From a checkpoint of a small mixture-of-experts model trained on Wikipedia.
Experts: 32 experts in each of 11 layers, 96 cubed ReLU neurons an expert, 6 picks a token, a softmax router.
Training: a variant of SOAP for the experts, 3457 steps.
Below are experts of layer 8 (counted from 0) of a mixture-of-experts language model. Rows are named router (the router's row for the expert), up (a neuron's input weights, with its number), down (a neuron's output weights, with its number) and show model dimensions 0-191. Each number is 128 + 24 x the weight over its row's rms, rounded and kept within 0 to 255. Numbers have three digits each.
Before each expert's rows: "mostly gets" lists some tokens that are sent to it at least half of the time; "comes before" lists some tokens at least twice as common just after its tokens as in all text. This comes from a sample of Wikipedia text that the model never trained on. Tokens count by the router's weight.

# expert 25
mostly gets: "″", "′", " •", " Location", " ·", "ular"
comes before: "\n", ":", "  ", " by", " 0", " 1"
router:121094127179124105213108120147126132142141171097101121163129128120103086090104147084120125144139122117130116128140108142109150131157134123145131152149087156103137125094131113161132139095145109134102098120145108122107066113174134122162154090115122114166107113153161087119106067081166109177131118139157108143118126100125066103111140141119118156108186085145141114116084115150113142099119113135154128104145117126153142140148128143096101122126079107099152145125121152121166117122113099147158141121131094136162115139110161123134125157153142097110125134145109144135126078146121120112
up21:140099109140154102114156144158065123122107124110134104137165108160122093097137097118137104161149118137155109152067127145134157153150165106162126118096133162143124156133080130117151147085111133125109118159062119183123112135106116116145142129116120128106132117146086109094121163125133146165125128172122095163119108139174099135117149109153141133113130103143141125101154177131099134140128141120138095154142069108134147115134112130128108156154114110107140073151148123098092104093160110177120114136150110135091122124138147141130134145144171106086114074160127178136143109147110148110
down21:129149114121138083117115089121129094095120104102134057129138107126179107132094115165096174147130087123103138128142084080144094128152143168165136102146078106148134144118162093160121102112108155107127128125128128094116110100146125136142124086095144101152163127131109127146143159125124150141144078134154178115108142134116115159115116124145129152131117137111149098139123100157110128147159083170085147140108098122106105164137168128096123084132109141087123106128103087145106122143116164136088156117113137150122111108106137118157138164115155127142094084175153125132135121123135086102
up22:122114088143134135172091153068182093165136148104144139138096119075138120117163096097129147114159137159134080153106138154139138124158082187159110166129111147118142123140132106116151115140185136089156139123132133106160115157122133137139137147126086141106098121144125171128096176118114153112128077133135158146076146137118112114128117113111129129106139176121141140118131107140123114139138140147135161123133149083089106092107103081155114150160133121156131127084152127105137129110122138125132117138101080101139128122143150127141176109150110087113107141123104160124093148159141165090
down22:122162094117138147151108141109115142066141149145108106138097100105125122131106150107147179132089153115142146139140194085129117135123129125146146131166160131124108158111101144129096136126109176169092119185135134099138141113081140129100174123143137123146150136113113103116123132116107148150095120159143081129129115121132123096111171078116133105135125120134137133115077119161108109168081125141122159156136126173079091102125138104124124147106120141142142156162131123116149136128181143094097086170164134132108137087155088135127127140156132119108121089131164110102144174108103154139

# expert 18
mostly gets: " (", "′", "°", "|", ":", " \""
comes before: "-", "|", "  ", "=", "The", "19"
router:114126131127158082144141168100132153157130093109123142146099103135147119122103138120126097108127132168149129129102119095103099118142154087147113138101067118078136156110114080103143107099101129145152080113131132083140116110141136137161118110136142161106095114147107128155080112098131165145133135103107118105116094183129156106138143131112131158110152186171122140124121106147163092124143138146154103157141157127150114131071139115105101141131133118148194164112132125103125151114165084160111104124108093132133138166136171146115126117110143141150122133146076125122161065132145137141
up38:131091148131136142115091141151122137136118193133145103142161099175136129069119109123118153112132170163122081144106123136159131136107146093140114090148119138138125121144147094136134128147133121181129160133131135127136100097112131109142105130108155105115109131155129139077113170130159144128094133109134130115127128166190134117121122128078135134094136111102148109141150129135089136117130140131137095089124143133152179150118158118150126104132152069113121088163114168096093076115125166131122150096117110123165118176178149084128106140085138164172113128150124127160075116138135133151
down38:164105130168131133125122130135159155128135125156133134100116142156129118140120101137128120135164128150138116141138131134165158182077139143176169127133122106130167103126116094073129144118163140148117142081147146120116163144118126159128128150185131133127133139146105133121101112187156101111122121094165128127121132131122110104169155152111132129114123116097143156128155115136117144070148120097168076126161100116130184127152128124138139107145083093110155179164130156137139170126138125149115146125155110099094125180164125130086108156119095168181118148158162127146158082137138127152
up39:185130081127123116180123093140126168133134101120152122171156122154191141131115108166154121144094162123140089082120128131119105124121123149155164123133136109112124157112107098127102137122112110111070120150139178125144136147139122126108092114099110139150109125134123123144178113127095128154142104147100147114122115181129113127138095158103145122130082103118107144121131106106104098154100104142122089122131141086149106146104137128101083104161116102116154105115100175109130135071125160097113108164169077122084120095114153125099141125187149117132097118147142147126110122117155129148
down39:109137127139119087128122183132168114080099110123153181121152155124181151127164145141159162125115136194156141164107107135103174091160100100119132133128139106112123100140091155063160097116140168127107142176164115151120119134143121118154149122122064128112123153143144136093123156112170124105108150125134116086129108097103119150122125138171105147158136089139099113124122120098097161144149123149116098138139110111125113095128156155152127118101153104162138122137131136124131136105131095153148104141169117150159123114160171149128132145094157105155147162164121130158137096144124131153

# expert 5
mostly gets: " M", " F", " P", " m", " p", " O"
comes before: ".", " |", ")", "–", "%", "0"
router:129105082107116122160167138144144125135131130084147110129112115136125146124112099164115136101185094140124153126125175108104172079101128131156102041130155154159127081148139138133133069126116116141141130117090076116110116175118125139126128133168150136137176110149159150157129115090132124073137153065114111113108094136113133120114113109117112132143117117179091111152121126058115160148114104148108123137131158127131111117090114162113128134100154118133136138123136166146128118151119134152121173151087135111173117134139130114148118123127090097119118130128117104158143121100091127117
up7:117098150116107101126175141136155087099116142154081125153153130080134148112145126092122130123140125124140100104111131153159149129146100114111090113101133118132121151127103127132080112165088119131168129101069125130109115184133128117106152106117153106107153162089139181120155158128168140086074148136124147142123055130151135140124147111139107164127099144141110133138159138114133118068138130142119143122120151122086145117096109113153091102144149141165105125103105117139190156127124136091136113159156172125123125067121130110135120166171153130114088110157134137144111134117130132108
down7:091101160129107129142149129106100092142117122168165126177115110107133144093138141155129103113160149126112069093117114077176127111151103136103136156101147145152165127150120128173112136136094113140063095125144131096115061178118110128133134101117113131157129152144117114107112137152156107160145104147107130134159125116131175165157112109114132085159117171129122096143122107122122147141117103168118126133124112138131128124111144095103161092155153113146124103101052142150121130149103146135111069110128122099093136114102116145104114123133114127118151150149143118158125116108098087172
up8:106107120151119101155122100093139051115141107120160101127132137092128112106128080111074160140149122124116131142128132133121159202161126108142117141141113093146169131132165136113142135134124123131124171127110116133107127129108089143112098144107081130157178141142133148149148119155110147153068124121088136119120120129085138178101078163147135099131119145160138148135129108100100102193094134128099145139162094087097167124117094132114105108132089101127075127120055123100140122134121119136114123106136144142106160136128122123142105132115143125101114175113100110100130136125131132115
down8:133135155132141142152110113081131101122118170090087130144163141112115134096185082107143102079110131139149089125129128145120097118123131135114165149119105154161131099131129144132167115144103120100150124141107142098100162134149098114085128155143154151136186161130092128115141083128132128138117143111199131131116139138122131109123078130121163174126099143123136131117123121080153138126088128122115113111129179133093136130140120123110188159158132131152163182072105129098162095145108147099148136107154156108138137146123144153129111092174103091117114125156116119148162127098119150140

# expert 4
mostly gets: " have", " had", " has", " been", " would", " are"
comes before: " the", " to", " a", " in", "ed", " by"
router:164161140212131147102163104143117129138107142153108098131135151132143159119112155101146118117144123151115135093123118121101128109120166147183114154154120076111133144128133131173107114153152146140111147151160154143150123108157120085118190118146167105141122131202141103089130158135124044123105136141122166076117147119128129158139113147118151102127162089164064131082125125141147103129122150131116127131124141149115098096161121111145135125125156166106124121129180082136145087139132154130133108136138107151110121130119108133182141115120127125158126140133136119131125113129159148141
up2:131114134177142096165151126104109084142112107139138110146165143102146122131134168147152120138077144096104123134105101118125122154128126164149093151111128163155137120138139117103105121123123161161114096139096101098149131094134122136154200113179130088097134126176182135153134126157118085088130117118138132095107124143137175141145122138151084107145174117172132096124193100170159091135137121129138136140104120133105126141119155088140135121123123135126111106103143098129142154134115132155117099096138138150137099077144144108089128087113110084085140147152125106137137131134119180145
down2:156080100141128151098142122145107157122150129124122119112115131152116052144113120136114124190108136113112148120145128134117123138089103150160125126118101140194127124173144143155123137100152131155132106079142141143152086109159139126112187094108150099139106118134115124183135144155106181154114099124146117114094124115133113133127107132114105106125123147142130168136173153136095130163137153139120148139143161140121081106110122059122191115120110102082130068099100162114144134128117141144087137166140113147165132114124133141119123134141126101142133135143173129124088135097100148096
up3:118084163169121128066135141123157116121127093106136077110100127173132153119130156141165131188137119122182129132113147133142127103148129161139119157129123152130115134115200115113137095169139128139150099159157149175118131118079086138097103109128136102117116113138141104115151146137110115064121171105131139115103133097177141125122142132170111106156150116084111093133135147154119147137123110128115149129125154119121147139139141146142133122059163158124135132134123117122126114082118125087103088170093056135087122129143104126140140109132138110091153120141130120120141118121085105132
down3:143150146081145112173157104139157154112124147143167126129138131127102138079187127124185149076126147116114175112112126141112128120090113070103117109130124089101156197134137146126162095133134134162169132090121153144158139126145112135147142100143119063113132128108134117131136123154110075169145157133143130115194118125126116120164121124157142167138122134151149126124142134130158163126128106095180117135099094079097115127126178105128092108119154147118107151150109139121120131117106110133161141119092136122132141103142128127123140110119099109124156107090147153130144092132138082100

# expert 27
mostly gets: " where", " .", " when", " while", " if", " than"
comes before: "\n\n", " The", " the", "|", "=", " In"
router:143119120167118089107165095154149103202158146153116110090122093165154140099120119068137121172121134117139120127143122137149121125102184103162089152105122123116130148104128119104121118137182181169148169082134136135113139164117141167120105166114135111084144114140103122137158082140130127144165146150116116093137162122087109107125146160112116152124134088173159141119113144121131120110154142128138141104128115112117130132161138100150144146126106139112166184157133113153135134120119114139131088142104109143142123128129129174170110091088134132158141087102151124120121100130086163114
up21:137098159110131160153140126112115155098094088131160103139128164125132152095130160051104114088179108094102159126130118101101145122135103113114145137121165161082114139140135145155164149134101179143148145121085143168156160111128165146119142151133132132150099127113129117165105130124140115124089183174137133076179111144168094102106086130133110094085137107089122120100132118110126127145152099139146107122074131125156124152110133139137131111179138113114180159145125155109106125083143132136139119126112129136108154154122128126118137129110166171140153123135162147105124121132137100109
down21:100131110155138157106108123075128086165067149086169118097138117130120129127112146099166132086145127156137126124113134116134146107096141125133099100115147118122106101131134100142130140158126188173130118146128149135096145163110147108134155137130140146129129131138077124130137134099139155121134150118135122128116134139117123082116134112123136122118131140129137141121116160128114116143248150151090147133133116135138113129119155063143116140113119162084152149121131131119111147083151120157118142167155105202115132101136167085113126122123109169097123126172113179121120126098131159159
up22:150127090145115151118165104128064110131152180159116102122108136154111143140164119123133108140108138120148125130165111116126133087127107122081154124094124088114133142120145118114086114114119085135129090160153137135082101130084106137141113121144162151113124100063086155097139100166132078128124140146111133123113145110135101106125116149127126112133156104129095131122178144090135123135112128141121125114116095107140092151101153098144109098073117111143147086104098146158156138146142100100166115095160126098134132086069167109133108127155114152127115099103109163153157130095118174150
down22:157151139075100108091076171148136087120070084162123124091120124106145114096110138116104136127163090151177104120121170120145111136107165144138114120109142130144155195149127118121132116108147121124138122138094147148104068114155135139122119151128140130113162161184118110157153131113137090158086136110123103143148146176123124121154127117129122139088169111150119150127171048137129153146144127134167113137141126140116118139153181152132102125138154112163131113106143121137117127132118167124092144143098101131110141088126115099135128122168137112126084111103114147125165116120132095111

# expert 8
mostly gets: " States", " time", " University", " season", " team", " career"
comes before: " of", "s", ",", ".", " in", " and"
router:107130086113149137164128140171093113166146110154138146101110139086162166142099144139122126150132111115106198090145109132141150091116165126108132151137150091153118155101179156097128106095139101139141115070133137153150081093173128138154129121098119114132137128126120135135146104160139112120119087147126159119119114094115171110112112124111095126092150130107155136158147072100162148126091122157097132156137104151180142140136138136164140140120162153083141123126103118170102129153154125125139163132128126152094116173148098128155132098138137149136159124171121104102133104078134106128
up2:105101143121126153118126136133107105108129116127124150096147118078119149102156163140133139099133172106114123118151124116102119146088140128095143124114148098147162154178112159100110126121113105140118096093081176146136131157102113123120121147106097143129103150085174145118106082141170143080122141155119158152104127131134141161170156142120133131089143134140132108125110101150128135139086093100080169136150173131127123159168112145125123115133162171119073136116142121129115095133143112091126100123123115150083124121118104144162132134128166143122149195177148080128121123091081090125
down2:124134142104101139115101128164112122192121120121140092115093097092125119085122107167110152093170126139155114172146146051150131102144092145143122131169120128184115132091130121112137121140151109160107118120146139086124120132082093167129125154079099127135135125146134134066143069100184080115102131138115141157114119101137137126125104115111138120114101139148137082123137137137153124092148137118124161115117118127114109127126118146176118149146099118091105111119108161128128164099128104131147127165135138130139150140115157118082117133140121114159123178100129115138082107115101104177
up3:130122170105114107136113101143130145159140122153131163114094104108113139118155143112096140183107112148121138154149137115158141070155143104111110123151154113113152078092116145127130130110120164121119153134164115112172120103083065124156139131099138100116130165120046117150152133101151170101130134122148144095151123128131133115097120150093144116128143113113102108151105152142116141184152127149125098127115137167170141114133158092157120087152071108150123140131116143096140131170120107127093135154077158126156106163155107142174151107114132104145110109109128106143078101129124130139
down3:136117142140144134103106133138132169111163109147144131138125155162147118134114169124158132141145132104146133151182143118144112106129128107157094134130123105149168148117140164136114075095116127146095154116128153142092148164145102144158162119138169121123145168165161103081152076116130126127124138122131114178123100103099109153124153132127108123107136108131095136127142152100142098167194130127112151109135156141116115143111124101143151127120086155129133120156103126149156071128095085169190121152135094169124117134149144223145134111118101137121131130143142129141117139149105151182

# expert 31
mostly gets: " when", " during", " where", " until", " while", " which"
comes before: " the", "\n\n", " The", "=", " In", " He"
router:136126125141136126099123110135164127142138178164106113094156123166156159100117110130111141138172120116143123124170132104108139173137108144124107163068126111154106125125086137128083102136124177131070132119102128099098163140128114166110108157139162167138124118140153084153140150150165114119153173102108149098091146162067143102110124121136134124126155128128098195111121102160125073141126122106099123131101169084083121103134123144142157128105103131128130159114154120137131134128135139108132065141133168130111125093126087133132129147129109137117169110153170137148109116128119160128
up20:139149144128146080104127171142095162110140124119112129132134099136113121127142133169103119116073190085127125171181136136123138147144139144124099133119127077143112143119112149081104101150120163181131139176113170105145119112136168104142098105089120126125135109115111138137121125106126141128144150183126160131117133157114136151147140165125114093153088096122136126132132125151162144093118114136194144100112140111142099100116155160140135154161094173153153166152145127112137105095143145100120101126132123157145127148113107173121136138153147180100159102102151108076143140121081137143
down20:108116102170078139106176138177185128160158121151140113149116128156115153091094163152140107175130139147130143153137152160115131106091121101111131163151135096156106119111091126143099153081129126154076071138114115157109138123124131120162146151098128093128142115150148125135164095089098148107154132140147154103100117164158143145126118176122167116157116132120133093098078091101141134134172148125114140111108115138134131114152141155127115156113118147120080119118166130132148133116161098114132157144137174168128109131125138128168103178132152139160117106138107088137126152142104117159
up21:170124127112113072074147144121150112126101117128087125130112158106118162137109130135113121089143131113118117110105137098159130116100122153111130128123127143122098134156143115157097125154150169083135168150132157099139120140123115098122127114105114125068104140115104101137169153144131141115153216105125098135071156138115158146137122118119094143107145142175117134147090155150142111081134099168152128156136118186154125140133109139108146151121127138124139112141168139134130084135159122103160130095122128126100115128163128145110115128126145068163131160142150094159118183128083141172
down21:114172155128126155147126167118091135166140117121096075086104083103109091112131143142124117129099157138087148144156127123117111144119159133085139142133134135122192129102139121135133134141124129106176138133094111134071130150123143114143174102100144125106110144117113152171101124100101106103150153099083128123110121132101121132138142127098126138102149137148071121127099125147127094130089173126149106158093111128120134120176143090102111106103081117153133115120185128109125123109128171110125117151105184150082143079150092134120126135164110158100126101112125139121166151102127170124

# expert 22
mostly gets: "field", "wood", "ley", "berg", "ford", "year"
comes before: ",", " |", " (", "'", ";", "i"
router:129070138119134122099124114113092115128155145117107130159101137104132151133082125122125079171166131090107119101126138083133086113115120093143123133145139165132141166130142122122111114105147117172146090094149152139078082106118138162085107142137143083140187145126121076122189129158130096129149124124151144153109139136131123154125145139113087139145097148111137124126146138142093088119128158133114133086154126171103108124139108123122113108152138094104108104107133145168142138144144127102132154134139144123073178092116112118162115128105140098128113093149135175132140134121087166069
up2:146088115132137159111143176130109081109132151102117137148125129097126134115149116129121120156116100119067163140114115120162138147090111116125118191106138139147105144087070123067106092094106173112134171098130133153099120110122157134128124093134156126163116099122127113095135123117126109088091147098088136179137107089143113146164128140151140118115137132126126125159119165124149172119114107131138133162127104130159158100165154110134151105098123100098140101149131125117161135141153088133119103146106119147181097116155154096143130132136138117129137128167173080125124185136116157155
down2:065148099082130142112144120125101124139139128135158098150136154141152124126127124108149078129111168131128156144106149134089102152144120129159126130119157136151099133072139133078132157100122152104129127118136139095132133135144105101121130147104111181106113112159127081132107131139107162151106124073111127124104079132114112140183138110089112134139122148136096134114092093125142122157141101146113115120148162129142056100143148132095175153132109104158161132098123131179123116165169127139139138172156167135101141148103149123092130117144138130131176113138104130185161167098104141123
up3:174125094160100094139130108130122097129141109134121132093101128106096116169117115141117148112153107125135094130174093071117158146103096117152106148135131140125137145149134112119159096101143097161098108124179096128132120125093138160142136171104086123083136105106154074133119154164145165153088131121116134162115142103145124150173126100137125143162079116128110138109166141135115135124113152124153062091126147151108148141109149168136136147147168125100104119114141151115107091104167162154126148121169120137135140127130115173123117079105150101116107129134130178130109138089138135173
down3:144141133107126079135126137125089084090136139123094142155138126141120134140188154118082111101130123154123088123117134152151140125110101152132104164169144144093175146126096110139119151153107138099127144138132101104183142111126068116175132149155118110145111114143115134150130149101112161158088133143056122155146110134118092105137138150128181118155119079095117137107120170143087123120144155110133147125111146142108154157136138098135067122104116112120108085190149144146109121137133155112163112108148127121161122124140146155103099123142122135117172152118151168160121123126146081121

# expert 2
mostly gets: " from", " into", "\n", " =", " in", " during"
comes before: "-", " the", "|", "\n\n", "=", " a"
router:096120145137158102159136141101100147114173119209152138116116159146099167145130136129113155139113122122129138121107144135100146206152149137129134170154148134173120114135155156158127115101098158159080117150112125126107119042137160086132127140119112119099129114070163114121125125115145130141143174152129146104164145140150170122144143193117127134139148095138153119118102100161133111170136130116121113144090103121142088111136140105150135187122143135107106095100135132103136159134105134137136121134143151133115083126149130136134150131144112121144156133112126102156125089159148099088
up12:151106122120136096149121144113164127110172164156107165151153145100125123131120109147121164174081124156101099163088143134111161127112132164138132119142100101140139099098133173169115183137123129154139090143132094090086120127135157140135139149128168119112103169136110099136071154118162170112129119122157123103143117149149124103161113108121169106133144101157071109126117151122111100083119140131136140138106115082110116139152129124127122094084117167099111151146144152115132117108116131104121101134071106113104097153138143168088130134135120195159142145111109118119115103130132086147
down12:102143146151061101160123137157124167122124111128135111179124184158106125136134140134150115129158151148123173082128106097100178146134130163136095146145088133110112150139116153123121116130102149170134131136140149150154131147123127085121138149117096131135154126137110090150098125150144154146111073153104166129120104129174142111090163124179153139160137138135115132172141127136123112100135120179133155148159124122131142081150107114116133162113132135138108084148109140118145131107085127129089128135146185120093104135153109156154142147118061152132123131143071124143137127133174090141
up13:111142118154088168133187124140120138111131117134160167115097162133149141094149105122146080104146130154119092137076134140147139145147126087132152137082116131125109124152124118158091137122128135124113128146135108125102110095106175102173119133107126099094161192117099137150164128113128152113162121122144120130092129119146137128129103122129179141159151086162141102098108156150099143159132092139139134156106130129156147152110157071189167121129122134125111105144168138091155111121114120095127168132127167107147142124100166120090107100154147116087130139094113164146128145119184131135
down13:091161086112142161144135070126126160160111142132114093068136135177079178130150128114113074111128121128172110142146137152108131126118102129129118170136121101144139127109133135130111163127123142150127130117152149138135156142125117114124150106064143099124158139100133114152103154123123101142156120121139167102157123103144081131146115108133118095108124148109150138144099152098157093166087078105131156154109142136147170101101146108132108156101108141174131173135141094110096134114123148187100112135123082125151147143105127088094123118149107145099081112169139132139089130106124136122

# expert 0
mostly gets: " them", " used", "ations", " years", " him", " work"
comes before: "=", "|", "-", ":", " of", " in"
router:111134176129137110119126123120129161138145182132102129118131131127137110110082143097141133156140165137125113159155139127117127135086129106143102160140110113126140189121104103170151168111104140111130118122122154087113142136187151092105137122124141133126168095116149121137086116110150106061116174159133124163157143129111113145113104128185121123167160141113150156132125095156114127123115102143117081072133163151107136119106132133145144111093110120134113149066115089137125079167150116157121154133125117167104124120117182179137139115151114130166144103111122129097142137131074126154
up2:087110140152115100144120082108098124110141137148115133115169157110124068112120133113120149121148171134150129156153139138132145158105116106147118110129115115177164132122144096122140069129145126090134137131100130122104117124128127080145087143098145121113148144102104105146146170167198149110089147098147135105122119134160118117121124083182151141089125128118105125179120109121125143154102164135094100123102093097102107125159132127180178127133120121153141146147111096178127145116118153130142128116106113102119092108178167112138094143109105137124109078105139157126144096111109085129
down2:149066116159086113121125128120098138189139108125134133108102166173123118142123123119129128140104104169127088174127174124179136111113107110131082115147126132126154137129144160125111148149158110120142145094147125099135146148138071145124117129150128134153098136112137142123136149137133080128183134087126120129123138064155094125112095110176091109107146138127173135119167156117126132122152125124109139131122146107129170145119151135166068132113162151176137144122133148133120127109128142151091146105094107137137093098139157111157160174072133168132127151124112105142095132124132074113
up3:132138151129105117136159111103117130123138115132147102099140161115111142141166112112157152060142150194154147178155118105115114184114133080136157128145134046127150130130150145118131119146131143119117121153137141145134127123145108101140125150110093132108154116128078165121099134169127132127127126132157099135134120126148162147126097093160186075121109138129129153118128103159123123170099096104156093116114134143081075105099160123152137108125110138097137106136130172158125168157095146117123132112090094149140150130165124150128156134107117158141111092117096134158157124119086164120
down3:103104107142087101103145126096090135129115104087116150144073133096127118090122130145123086142127161108153168124097138075119133118137143129151150125143128134130173083114107089130205116109127132155102147124156123133139126131146104122106095122125123171117080078104093157124105125128136111158161114144116094132171147094146184084144075126122120134126127088143119132183153099124128144133165135119138125103098083173157115151154123132118140140129132099148160111127117114149097151132143135104081128122088125103077090145142115115115155118156135116161134144141144120101163145131110128150